config = dict(
    num_hidden_layers=11,
    hidden_size=320,
    n_experts=32,
    experts_per_token=3,
    d_expert=176,
    d_shared_expert=0,
    hidden_act='tanh_gelu',
    moe_layers=[0, 1, 2, 3, 4, 5, 6, 7, 8, 9, 10],
    router_score='softmax',
    normalize_top_k=True,
    routed_scale=1.5,
    balance_loss=0.000942,
    balance_bias=True,
    router_z_loss=0.001,
    init_std_router=0.034,
    lr_router=0.000491,
    num_attention_heads=5,
    num_key_value_heads=5,
    head_dim=64,
    vocab_size=16384,
    norm='layernorm',
    norm_place='pre',
    norm_eps=1e-05,
    positions='rope',
    rope_theta=10000.0,
    rope_fraction=0.5,
    qk_norm=False,
    attn_scale=0.125,
    tie_word_embeddings=False,
    parallel_block=True,
    init='normal',
    init_std_qkv=0.024,
    init_std_o=0.0,
    init_std_up=0.024,
    init_std_down=0.0,
    optimizer='ademamix',
    learning_rate=0.000334,
    beta1=0.9,
    weight_decay=0.82,
    lr_head=0.00744,
    max_grad_norm=2.0,
    warmup_steps=485,
    schedule='wsd',
    decay_fraction=0.914,
    decay_shape='linear',
    final_lr_fraction=0.1,
    batch_tokens=65536,
    max_seq_len=1024,
    doc_mask=False,
    train_tokens=353000000,
    max_steps=5387,
    dataset='wikipedia_en',
)
Below are experts of layer 7 (counted from 0) of a mixture-of-experts language model. Rows are named router (the router's row for the expert), down (a neuron's output weights, with its number) and show model dimensions 160-239. Each number is 50 + 12 x the weight over its row's rms, rounded and kept within 0 to 99.
Before each expert's rows: a language model's description of what the expert responds to. This comes from a sample of Wikipedia text that the model never trained on.

# expert 10
Description: Media and profession nouns. Nouns for creative works and roles in entertainment articles, such as film, album, song, single, director, producer, bassist.
router:41 52 70 42 59 62 45 27 56 44 56 67 41 21 42 43 31 57 33 61 53 48 40 29 52 60 52 58 49 62 34 58 61 53 70 48 45 56 43 57 64 59 51 60 62 55 23 37 61 33 40 34 47 55 31 35 73 50 46 71 45 53 72 27 43 55 44 56 44 50 55 43 42 48 56 67 36 54 37 56
down0:49 71 35 53 54 50 57 52 55 33 62 55 40 53 46 45 63 34 43 52 39 78 36 41 46 55 73 63 52 55 54 40 35 37 58 62 58 40 23 64 55 61 44 60 54 32 38 30 57 45 74 69 60 45 55 64 55 50 63 69 47 51 78 59 39 41 57 27 50 61 39 24 43 67 65 32 48 68 53 27
down1:59 47 58 47 12 25 47 52 53 42 43 47 55 72 34 47 68 18 45 45 68 47 76 41 40 41 56 66 58 36 57 53 33 65 61 47 54 51 47 39 61 67 55 68 57 26 45 54 56 60 69 41 43 66 52 58 45 63 44 44 29 31 53 58 64 78 48 50 60 67 44 45 41 48 55 48 60 31 45 32
down2:35 69 44 60 28 31 31 23 82 32 61 45 65 57 54 53 54 43 34 76 33 57 60 52 57 39 46 45 57 53 49 65 59 63 38 33 54 56 68 44 72 67 59 56 22 33 34 52 47 18 57 44 55 59 44 46 43 32 35 43 60 55 56 45 64 73 34 45 49 33 44 50 70 68 54 46 60 42 49 32
down3:59 63 40 57 54 54 20 37 39 37 61 59 64 37 69 35 54 49 59 48 65 53 49 47 27 56 30 61 40 55 36 43 39 59 62 50 49 53 60 68 23 55 46 47 51 36 51 53 54 30 66 63 45 56 70 52 69 48 61 37 51 45 41 64 47 43 61 28 47 59 62 64 66 37 62 52 75 57 42 57
down4:42 31 33 21 48 62 36 67 31 39 55 61 58 64 64 35 38 57 50 70 47 53 61 45 50 68 49 49 61 58 65 62 47 57 61 40 50 33 67 47 44 71 38 36 33 67 38 53 58 49 52 49 43 41 46 63 47 52 57 33 47 65 26 74 31 59 53 67 46 36 43 67 44 51 31 49 43 40 58 45
down5:63 57 55 58 39 43 45 75 68 34 64 43 58 54 56 58 81 54 59 50 31 49 47 70 55 57 48 30 29 66 61 62 47 39 66 43 55 44 40 51 60 50 58 34 49 49 68 58 48 34 61 49 48 51 59 43 48 66 56 54 63 39 70 63 39 38 39 29 56 58 38 46 67 77 31 56 50 58 48 55
down6:49 66 39 36 49 59 53 43 35 38 59 72 64 48 46 55 34 40 64 48 45 37 32 59 49 40 52 39 45 70 66 59 37 56 54 59 45 58 48 62 40 41 55 37 34 49 46 68 44 58 56 47 59 48 54 26 48 65 75 46 50 73 22 41 40 57 52 66 55 56 37 46 59 41 37 70 48 62 38 59
down7:68 48 54 59 61 45 46 29 50 80 68 47 63 36 41 48 50 57 34 64 51 44 38 39 59 74 53 58 53 53 42 59 56 51 64 55 52 44 46 41 60 83 43 51 29 39 56 36 41 27 51 50 62 49 65 42 65 58 35 54 44 41 48 16 61 51 50 45 51 52 63 66 44 48 39 35 39 46 55 55
down8:40 52 54 39 52 52 53 51 46 54 43 59 61 41 76 55 45 65 56 28 59 45 35 68 36 51 52 55 22 20 37 59 60 43 53 58 62 82 36 64 52 40 58 40 65 58 53 35 64 62 39 75 35 57 51 39 60 53 53 73 48 50 34 41 52 28 49 58 42 27 57 65 36 35 77 39 31 64 49 56
down9:50 44 48 73 36 53 72 41 37 53 55 25 43 61 16 45 52 61 32 39 60 49 63 68 65 38 38 41 51 59 64 31 68 48 35 47 62 53 50 56 48 51 65 50 46 38 33 71 70 49 49 46 74 36 36 43 36 35 33 52 53 62 57 61 59 42 68 13 39 52 53 28 69 48 55 49 74 68 47 63
down10:72 62 48 43 40 56 47 50 68 29 51 50 56 59 50 65 58 50 62 61 54 34 42 69 55 55 50 57 68 48 44 34 48 46 53 40 41 53 58 33 47 38 51 22 44 21 57 50 53 29 61 42 46 87 61 45 36 44 52 38 61 63 54 33 37 53 64 46 59 39 56 53 41 50 58 44 38 55 59 67
down11:39 68 55 55 71 41 41 60 38 45 56 77 24 42 78 43 58 49 64 59 45 48 46 29 58 46 55 53 32 56 36 69 47 40 40 55 45 34 46 56 48 51 32 33 52 46 50 31 42 24 40 63 38 73 77 44 59 60 56 56 64 43 48 44 65 37 41 45 62 50 41 50 38 42 37 34 46 50 68 52
down12:66 72 42 69 39 51 56 33 49 40 46 44 35 55 50 42 65 51 53 77 50 58 54 75 61 58 58 64 62 64 43 60 39 43 51 32 65 39 49 55 57 72 44 59 56 26 51 34 32 36 38 44 45 41 54 29 51 34 42 41 64 64 51 77 66 62 57 51 46 33 48 50 47 37 42 79 38 47 53 53
down13:58 64 28 40 45 35 33 59 62 47 53 63 67 61 73 66 47 42 32 54 46 43 63 42 68 55 53 54 56 49 51 55 54 72 43 57 48 40 48 43 54 44 58 65 36 41 53 54 54 34 40 46 43 44 45 47 60 59 60 39 41 48 47 38 43 30 40 34 40 44 39 56 56 42 46 37 83 03 71 45
down14:32 36 47 44 48 52 49 51 66 43 58 54 50 56 55 51 42 42 35 52 50 59 65 64 45 57 47 45 52 59 42 60 51 36 35 63 56 41 37 54 55 58 69 13 71 43 43 58 33 32 50 39 50 57 35 54 40 30 68 68 58 73 35 24 46 56 46 45 51 45 32 47 45 38 59 43 50 43 62 47
down15:26 51 46 66 59 37 64 69 44 56 40 74 71 56 50 64 68 48 41 70 51 37 30 25 58 58 51 50 41 58 80 52 59 47 43 21 53 53 46 44 63 37 40 50 43 57 35 61 52 48 54 36 50 52 48 58 32 39 58 31 36 48 51 69 53 49 47 45 58 62 49 52 37 47 46 46 54 37 58 42
down16:46 39 46 44 59 58 52 65 46 66 55 64 42 56 41 64 37 71 50 55 53 29 69 43 53 61 42 38 58 75 63 75 46 38 32 49 57 43 44 50 44 47 52 34 56 51 51 61 39 75 43 33 44 26 58 38 37 61 68 51 60 76 35 60 52 25 63 46 43 61 39 70 50 43 54 42 47 70 30 46
down17:72 43 35 54 44 45 77 38 59 78 49 55 67 55 55 66 76 51 71 21 57 62 60 46 54 24 49 41 44 41 71 29 49 68 55 66 45 57 50 36 40 38 53 42 46 39 58 64 54 45 66 60 46 49 45 45 50 50 64 40 39 62 46 44 48 38 50 46 32 44 45 31 55 56 47 30 44 70 70 44
down18:41 45 45 32 63 54 57 59 51 47 31 50 62 39 53 83 55 31 53 55 67 43 37 46 57 50 60 55 69 55 40 61 47 58 48 35 60 55 46 61 30 52 65 45 49 56 51 53 43 39 45 60 53 56 65 42 48 49 52 77 43 73 55 53 45 50 62 42 56 59 56 58 55 28 45 62 38 53 62 52
down19:57 50 50 63 51 60 64 74 59 32 58 51 36 79 59 32 46 46 30 58 68 60 53 67 55 58 60 65 54 47 65 51 47 56 50 44 58 58 45 36 68 47 55 56 34 48 49 52 41 55 61 64 49 61 44 49 28 31 35 40 31 36 64 60 52 34 67 68 46 52 44 54 48 56 51 54 30 42 42 38
down20:66 25 47 35 48 59 41 81 54 55 42 66 38 63 68 65 49 53 62 45 49 32 58 53 41 46 29 25 44 58 73 72 48 51 50 56 50 53 58 43 43 71 42 45 41 70 45 50 24 60 29 51 63 64 71 44 57 58 44 42 70 50 51 70 46 57 58 62 51 62 42 60 30 36 41 59 56 33 49 55
down21:49 29 50 49 46 57 50 42 58 36 53 53 55 68 63 38 46 44 57 78 39 53 54 73 70 47 21 44 29 53 64 44 55 33 55 47 40 43 44 55 31 57 41 54 40 55 35 70 52 51 54 48 46 70 30 63 39 66 58 44 54 52 78 42 27 48 51 28 45 50 46 39 59 56 46 64 38 51 70 58
down22:41 29 70 30 54 53 30 53 33 72 48 48 37 61 31 38 49 50 44 43 59 56 50 50 40 60 49 36 66 46 59 50 38 29 31 65 53 41 42 59 42 46 46 37 76 63 66 43 42 54 43 50 64 57 43 46 51 47 50 45 50 63 25 62 33 39 66 50 25 42 49 77 48 15 54 68 63 64 66 57
down23:48 42 51 40 59 61 56 67 57 47 47 68 38 63 51 45 46 40 68 36 56 19 54 56 44 58 52 23 57 54 35 57 40 55 51 51 55 43 49 48 58 63 71 33 65 57 53 47 64 47 46 37 53 47 35 58 23 35 52 51 46 73 46 40 44 48 61 44 34 32 34 59 32 34 60 48 44 60 68 64
down24:50 61 62 24 54 59 57 67 68 70 28 53 38 50 42 49 44 49 61 51 40 21 44 70 68 28 48 46 52 38 58 35 60 52 35 67 57 41 46 57 46 45 60 50 49 61 37 39 56 58 41 34 87 56 43 38 27 47 68 39 17 57 40 42 29 44 57 56 63 54 39 51 38 46 44 53 53 55 59 64
down25:52 48 55 57 65 68 34 43 72 61 45 41 50 38 57 43 42 28 58 49 41 57 51 66 55 40 31 51 33 40 34 39 34 62 72 52 73 58 50 61 42 43 42 32 41 44 59 37 34 26 57 68 49 50 84 49 64 56 54 76 50 42 38 35 49 73 54 49 55 67 68 36 55 50 41 39 63 53 66 61
down26:61 28 55 51 62 72 50 60 52 86 34 52 48 36 66 49 35 61 44 44 46 46 51 61 49 39 40 36 75 60 37 51 58 43 56 46 57 61 48 38 55 52 47 49 29 63 51 52 51 39 40 56 65 64 60 52 49 54 40 50 41 62 39 47 56 44 51 43 74 60 56 69 45 29 44 48 54 61 36 44
down27:45 45 49 44 65 54 67 40 49 99 49 52 70 37 53 56 58 50 44 53 61 49 48 59 64 36 37 49 51 45 41 47 46 51 49 55 59 55 41 37 66 45 55 55 56 53 58 61 46 49 38 56 64 43 48 43 56 51 64 51 54 43 50 37 57 56 63 54 35 73 61 77 54 35 54 42 52 53 61 55
down28:35 25 51 50 54 45 44 53 29 52 44 62 47 60 42 55 44 54 52 65 81 42 41 65 39 53 47 42 49 49 55 78 64 28 46 65 47 38 45 41 54 35 56 33 49 78 43 58 60 49 27 44 57 69 43 42 37 44 38 43 63 66 36 68 45 44 53 62 56 47 46 58 52 38 36 55 41 43 64 76
down29:66 50 49 73 35 65 47 51 54 52 46 60 40 42 63 43 54 63 48 50 58 39 25 52 52 51 48 53 46 37 38 28 61 42 51 52 47 59 46 51 39 62 38 39 64 32 38 38 27 73 74 41 61 66 51 35 76 46 42 54 53 51 38 61 50 51 52 56 45 51 46 43 35 57 54 49 67 51 57 62
down30:75 37 41 56 41 72 63 44 66 82 57 47 71 38 40 43 57 37 45 63 56 63 44 52 50 47 40 47 36 54 44 34 57 61 55 39 36 40 40 62 47 74 36 59 33 23 65 60 38 21 43 59 73 60 39 37 45 47 47 32 56 54 52 44 56 59 46 44 57 54 61 48 44 50 54 25 42 56 42 61
down31:37 42 58 57 63 39 63 23 55 63 56 63 45 61 39 45 46 39 59 63 56 60 58 31 51 36 58 66 55 49 52 35 47 43 38 56 78 50 53 49 52 47 39 66 56 57 42 51 69 50 49 49 57 60 40 47 59 58 51 29 56 25 63 64 59 55 43 50 65 58 57 43 57 51 63 32 69 45 48 48
down32:52 62 53 52 64 53 42 47 55 58 38 61 46 35 37 54 42 37 30 58 34 57 41 38 33 45 54 54 58 34 24 29 34 77 55 48 78 45 47 45 49 36 27 64 28 46 51 54 55 38 53 54 67 65 64 51 61 56 44 39 53 38 52 44 45 70 45 53 63 79 39 52 49 45 55 33 73 66 73 53
down33:75 51 50 50 36 28 72 38 72 36 51 41 44 53 49 42 60 45 62 54 29 41 58 65 59 37 57 56 39 67 44 21 40 32 63 32 26 43 55 33 41 73 41 43 37 38 51 49 66 48 44 49 33 80 49 68 40 35 41 53 62 50 66 57 62 63 39 32 61 55 60 45 61 71 36 51 43 51 53 50
down34:36 67 64 51 42 41 29 56 61 43 55 46 50 55 56 37 51 43 33 52 40 46 54 54 39 66 52 36 43 64 66 46 46 53 57 47 58 44 48 45 51 33 65 50 52 73 71 64 59 59 44 52 47 54 49 49 39 44 47 32 81 74 64 67 43 38 60 71 59 55 55 44 52 50 56 57 34 66 37 56
down35:32 72 39 38 60 42 51 37 57 29 36 54 69 46 57 67 63 43 53 48 47 65 42 31 63 38 50 45 32 56 30 68 69 69 63 65 59 54 61 49 57 58 34 37 65 34 52 43 47 42 59 52 25 52 53 45 54 36 73 41 52 37 56 68 71 47 56 61 46 66 32 56 55 48 62 40 47 60 40 46
down36:60 55 30 58 42 59 51 73 54 63 42 74 66 41 60 59 56 60 57 70 55 53 33 32 46 42 46 49 51 63 45 72 62 42 59 66 73 52 57 50 25 61 33 54 34 64 47 55 65 30 55 49 64 66 56 71 58 45 57 43 56 63 59 54 37 38 45 60 70 35 29 55 52 21 32 34 50 43 52 60
down37:53 41 38 42 45 81 43 76 63 76 36 47 38 58 60 53 46 66 40 41 44 54 86 66 52 50 47 51 45 56 63 54 55 56 46 33 66 35 58 43 46 51 40 62 42 53 55 62 43 63 30 50 43 42 40 49 52 45 49 30 64 54 50 37 76 41 49 53 58 58 25 29 55 54 31 50 62 38 49 39